config.toml
n_experts = 160
routed_scale = 1.0
balance_bias = false
init_std_router = 0.0276
vocab_size = 8192
lr = 0.00339
beta2 = 0.95
seq_len = 1024
train_tokens = 358900000
steps = 5195
Below are experts of layer 7 (counted from 0) of a mixture-of-experts language model. Rows are named router (the router's row for the expert), gate (a neuron's input weights, with its number), up (a neuron's input weights, with its number) and show model dimensions 0-191. Each number is 200 + 30 x the weight over its row's rms, rounded and kept within 0 to 999.
After each expert's rows: a language model's description of what the expert responds to. This comes from a sample of Wikipedia text that the model never trained on.

# expert 13
router,211,241,223,195,222,253,250,154,211,154,221,202,190,231,187,204,187,140,181,186,189,186,160,251,190,209,228,186,200,170,155,207,173,166,252,178,176,221,228,183,187,215,208,225,235,216,275,196,225,247,208,231,251,180,227,196,223,173,192,216,184,148,164,202,223,189,221,188,214,177,180,235,224,156,210,188,195,191,217,153,209,200,214,157,189,185,210,166,213,173,248,161,210,203,162,184,194,230,216,219,149,216,194,210,210,202,227,188,193,221,236,148,261,159,174,242,197,181,204,178,166,170,217,232,159,233,221,189,283,171,232,162,184,209,253,160,224,208,211,222,226,278,159,151,192,164,246,152,190,202,225,199,232,198,170,191,213,194,223,238,134,240,166,190,211,195,210,185,138,185,194,153,210,227,281,172,227,200,220,199,215,151,191,215,187,217,198,198,227,282,206,188
gate1,223,249,205,172,214,211,175,207,233,164,249,182,179,185,230,198,170,191,162,213,209,188,210,180,208,157,226,228,191,206,255,178,219,189,244,164,196,192,149,164,167,194,189,139,243,195,130,174,208,194,201,208,234,154,206,149,204,142,173,243,208,229,173,228,209,202,221,200,179,208,191,215,180,193,210,171,209,166,215,199,210,193,224,216,227,250,215,246,204,190,196,231,170,174,164,202,186,151,275,241,217,190,246,214,191,211,212,154,141,209,205,187,172,180,228,192,252,153,171,247,194,219,239,166,196,207,265,156,201,254,222,186,201,230,210,201,175,178,160,227,184,219,236,160,216,152,202,220,175,205,216,191,211,183,196,234,146,162,212,172,187,183,221,212,227,271,223,275,148,249,218,171,191,184,229,192,200,176,154,168,147,229,153,198,244,207,256,134,224,218,176,216
up1,201,181,216,196,174,176,213,215,202,191,217,201,211,209,224,233,210,209,204,231,266,261,166,165,209,219,165,177,196,218,178,188,124,193,214,193,249,187,202,227,198,193,204,181,220,162,238,181,185,139,205,218,183,194,230,188,235,199,151,223,195,217,246,220,179,177,188,210,227,247,194,186,202,203,185,158,165,188,192,240,253,193,195,223,159,271,210,233,262,195,159,190,218,187,252,170,182,161,202,213,222,200,240,255,183,203,222,234,258,230,174,149,164,253,178,162,130,145,175,194,176,203,164,191,186,219,170,180,188,205,188,148,177,178,232,196,182,193,181,230,219,181,261,202,183,257,197,157,190,230,190,209,290,238,219,235,187,187,189,245,196,200,241,207,225,230,225,171,211,228,173,204,196,247,254,211,189,222,205,186,233,244,172,243,149,164,235,201,195,206,115,200
It responds to: First piece of split lowercase common nouns after articles or adjectives, such as t(ennis), comm(entaire), fl(ight), gu(idance).

# expert 28
router,197,224,148,209,178,237,244,215,253,227,193,263,232,260,198,191,180,224,200,197,176,184,182,196,171,207,207,128,201,280,167,207,228,220,197,232,159,223,205,217,229,192,209,187,225,150,212,182,199,235,272,211,178,217,203,244,193,180,224,225,240,215,209,205,258,174,216,210,255,160,172,192,225,242,165,232,217,178,198,149,256,182,180,156,196,211,217,195,220,199,199,209,261,222,214,207,199,181,152,161,160,216,245,169,214,205,181,199,158,211,283,161,231,135,212,165,199,202,168,199,211,155,189,193,196,240,207,194,170,217,224,205,157,160,197,257,196,216,180,192,243,213,187,209,217,198,206,179,286,214,220,240,135,160,166,209,178,183,173,158,175,205,178,166,172,254,198,161,233,235,181,213,181,184,174,223,179,197,194,234,243,219,175,235,152,187,176,218,198,176,184,194
gate5,227,215,184,199,216,189,211,188,173,170,167,212,199,226,218,232,196,176,193,176,232,203,187,249,156,234,200,216,202,215,237,241,185,234,190,196,235,244,214,201,235,151,254,162,165,156,186,168,170,198,141,188,197,236,175,204,165,174,161,249,210,223,165,175,234,177,210,197,207,147,193,135,216,177,231,154,236,184,175,181,231,209,213,232,166,206,191,209,201,203,169,138,168,154,215,158,220,149,250,187,155,172,200,257,219,153,205,165,132,241,208,211,191,224,224,176,202,200,217,219,185,218,228,188,238,158,196,221,196,203,238,211,187,271,240,169,279,235,191,114,205,231,230,173,194,196,195,237,166,185,213,203,253,201,205,175,204,237,226,210,176,212,174,175,197,223,157,233,240,180,195,260,136,183,234,187,175,248,162,204,225,194,177,237,209,206,230,192,191,166,152,191
up5,111,206,193,190,232,213,198,197,194,197,192,143,175,199,179,228,201,219,166,205,159,194,184,237,203,204,212,156,248,137,199,204,175,191,238,230,182,245,193,237,225,195,194,178,216,188,180,203,135,134,231,220,226,226,198,210,155,209,214,179,177,202,195,209,242,256,180,216,135,226,246,194,167,183,170,242,203,182,243,210,167,168,237,204,237,254,224,198,212,210,197,165,217,179,233,144,171,198,213,197,169,155,254,230,186,208,226,171,166,210,212,187,224,167,219,188,152,176,156,203,199,160,169,215,155,164,198,194,188,203,221,250,253,176,213,208,209,199,213,204,206,179,163,225,170,172,281,185,263,222,203,213,174,196,247,211,132,169,200,173,213,235,215,229,227,223,180,159,225,259,203,156,175,177,228,169,216,176,152,239,196,186,157,264,210,199,214,217,238,205,153,237
It responds to: Subject pronouns he, she, it, they, who and there at clause starts, and the he piece in heir and hearing.

# expert 12
router,198,171,200,224,213,204,210,188,201,211,163,243,150,181,192,263,185,197,185,204,211,213,231,186,231,216,203,155,212,197,182,194,229,205,213,211,209,222,276,202,148,180,183,221,169,258,133,230,208,233,208,148,126,145,226,229,203,244,210,193,214,190,152,219,203,179,234,230,216,207,243,203,233,259,111,168,235,166,255,240,192,221,214,182,212,220,179,186,198,232,179,191,232,215,239,248,218,163,241,245,239,228,163,162,202,223,198,183,255,243,244,174,164,143,199,200,158,185,181,164,184,238,202,238,206,133,173,191,224,215,222,199,221,249,212,189,212,228,238,222,209,192,203,182,172,222,226,164,199,194,181,185,233,221,242,177,147,230,201,161,204,157,221,204,194,233,214,198,230,262,200,248,231,199,248,248,197,165,194,222,210,158,194,248,183,186,182,190,206,233,225,193
gate0,128,205,182,195,185,158,250,229,205,158,197,205,196,133,207,180,176,192,202,182,197,208,179,183,194,203,154,161,151,204,249,218,169,194,176,239,174,240,186,191,185,160,238,221,189,165,197,222,267,204,199,254,254,164,215,191,172,144,255,192,197,218,176,213,185,173,241,202,209,203,182,195,179,198,230,192,201,178,214,201,220,262,230,186,152,237,174,197,162,205,190,180,235,199,212,236,194,202,231,225,191,185,220,232,219,209,187,159,235,231,233,193,141,196,184,256,231,227,168,142,188,238,214,158,141,162,214,198,247,187,169,217,222,177,205,238,197,221,221,240,258,212,223,288,168,213,205,198,181,236,250,223,246,187,221,239,209,224,221,185,231,197,201,185,162,189,200,177,253,230,256,182,151,199,246,230,196,214,196,165,189,175,140,267,209,254,237,224,201,191,202,210
up0,181,213,226,189,193,196,219,136,124,236,167,219,219,175,164,180,277,200,152,176,235,181,209,220,183,200,187,246,213,178,177,162,183,209,172,184,239,160,196,184,185,214,224,168,207,187,178,157,157,194,160,252,173,219,224,151,260,210,196,215,180,191,198,172,176,259,231,192,219,224,181,186,270,217,216,210,203,156,172,209,242,154,232,280,240,172,174,202,187,159,180,208,206,188,198,184,243,238,105,177,207,209,180,258,208,223,187,131,189,177,250,220,193,224,227,190,200,130,208,198,227,220,147,296,220,219,197,196,237,152,182,220,193,217,195,207,168,210,178,200,192,175,168,191,204,193,215,160,235,218,213,188,184,196,216,221,185,205,212,216,186,168,207,216,191,168,192,237,215,218,201,236,215,196,198,209,269,270,184,198,224,174,201,162,195,265,198,205,200,188,193,189
It responds to: Colons before lists, semicolons in series, and table pipes, e.g. "include:", "Floor count:", "1; 2; 3;".

# expert 5
router,263,162,267,149,205,192,158,202,134,246,161,188,222,152,218,176,190,203,168,246,168,210,168,161,231,241,211,225,179,139,177,218,194,166,175,177,242,208,134,198,186,205,230,174,223,171,172,222,187,236,157,198,180,203,219,215,173,192,160,219,241,176,183,203,217,173,196,195,239,180,201,178,156,247,187,207,217,246,166,148,159,213,230,201,150,219,237,240,248,166,147,149,205,241,178,128,225,229,216,238,165,196,174,152,202,174,205,168,234,157,172,201,199,235,211,227,218,235,170,148,192,170,210,104,151,191,192,253,226,196,191,251,238,168,223,189,199,204,214,179,203,193,205,144,232,160,186,220,174,216,168,202,173,229,219,187,166,190,212,201,184,200,206,181,176,182,255,228,203,190,179,220,228,178,165,244,216,187,180,193,177,161,234,187,213,200,200,208,190,197,194,186
gate1,204,233,236,253,222,184,194,235,256,214,242,182,221,208,197,226,184,183,182,158,168,225,208,258,184,247,229,176,210,199,192,195,201,177,194,183,190,180,156,183,185,213,233,175,187,153,194,182,226,215,167,220,231,199,194,161,229,188,207,224,238,174,209,216,198,217,177,206,153,177,144,248,203,190,247,194,224,254,203,183,242,152,246,220,202,220,135,213,153,219,183,228,150,183,228,133,223,164,189,207,215,172,163,157,209,169,236,157,173,180,200,164,183,228,157,149,211,162,181,253,198,158,251,204,189,212,176,262,176,208,259,174,231,200,200,227,186,211,263,158,221,207,226,202,208,205,193,195,206,199,209,176,267,231,183,152,213,204,181,123,205,218,190,202,201,220,161,207,194,205,216,228,167,215,245,192,253,201,174,206,167,261,221,225,188,210,200,227,161,295,253,200
up1,190,219,197,200,199,180,226,192,211,243,231,166,200,185,188,194,197,199,189,145,150,197,184,193,201,190,194,258,231,164,218,210,154,154,261,247,217,243,212,191,164,177,223,182,208,169,193,199,232,234,184,180,207,228,211,227,181,218,181,244,134,206,203,251,201,203,193,181,213,219,179,191,267,206,155,212,213,121,177,186,142,139,181,205,194,184,222,266,199,200,215,190,179,195,168,181,212,223,215,169,161,237,180,259,223,180,244,189,227,198,160,192,217,155,214,231,205,197,225,173,162,245,247,187,233,240,177,216,193,165,208,184,233,253,173,148,191,152,237,204,245,219,269,166,186,173,196,238,220,198,169,201,194,249,196,190,160,237,228,230,189,186,198,218,235,206,183,250,180,183,225,209,196,136,249,254,232,147,170,269,161,223,184,198,163,219,212,157,193,182,167,170
It responds to: Ordinals and sequence words after the, his or a, as in first half, next day, second and final time, same.

# expert 45
router,149,186,181,240,221,164,164,180,224,172,191,189,205,155,189,228,210,216,176,165,201,175,170,167,180,224,249,159,147,206,205,154,213,232,212,206,230,246,212,276,184,225,231,205,167,223,200,200,240,183,204,163,210,148,200,242,172,216,186,205,149,152,187,206,145,200,147,163,227,205,262,227,208,213,194,195,190,216,198,241,202,195,220,196,214,159,175,212,186,217,243,220,191,173,192,213,181,194,207,227,213,180,196,146,192,240,153,189,243,249,197,225,165,168,190,198,161,171,180,240,177,257,156,196,218,174,199,133,176,209,173,209,232,227,164,119,182,166,263,200,204,202,234,209,201,212,204,144,208,216,183,156,215,220,226,163,190,215,265,156,275,153,237,209,172,215,206,195,218,224,194,233,211,177,250,220,210,153,189,246,228,141,227,208,194,230,222,219,188,220,247,166
gate2,229,137,182,195,221,170,184,182,224,198,162,189,205,249,215,161,235,176,175,219,186,237,137,217,212,173,207,178,201,203,151,190,150,222,176,185,220,216,203,222,198,200,169,194,154,230,225,196,188,227,194,212,137,210,247,208,206,272,204,192,121,201,195,133,206,178,194,158,178,153,279,225,186,197,206,208,186,200,205,201,160,168,193,246,187,178,194,175,192,206,193,261,152,149,187,197,202,188,187,222,208,203,222,193,145,193,225,253,236,186,136,272,180,194,189,161,214,209,220,190,167,190,194,195,231,194,173,239,172,178,274,224,201,205,192,173,183,195,217,166,180,165,226,163,209,215,190,234,171,250,222,183,198,194,177,257,211,187,208,175,275,185,155,247,191,188,195,212,180,159,187,183,243,219,220,181,163,192,154,221,213,203,223,256,265,203,168,196,239,169,215,132
up2,182,215,183,173,183,213,165,204,246,188,179,187,205,236,153,194,271,158,207,167,218,192,199,167,180,239,159,147,206,172,221,210,210,227,210,196,208,146,226,186,191,206,166,210,209,172,255,161,186,253,135,142,197,195,242,192,146,185,199,152,183,185,197,152,192,172,227,192,210,244,185,184,227,204,265,209,215,160,174,216,176,196,146,199,170,214,177,169,213,205,201,238,136,222,199,215,229,244,194,241,203,219,182,204,179,184,165,181,243,230,176,139,228,194,215,231,270,165,181,207,203,219,142,198,213,164,240,184,195,211,174,172,204,227,181,150,227,161,269,183,184,189,242,176,293,215,176,142,177,206,218,174,183,161,222,174,219,217,177,201,226,212,153,225,211,239,218,215,226,221,166,180,146,202,253,172,197,144,179,195,180,198,142,207,187,227,181,180,172,183,209,210
It responds to: Commas, semicolons, pipes, "and" and "as" separating names in credits, cast lists and tables, such as Dorough, AJ McLean.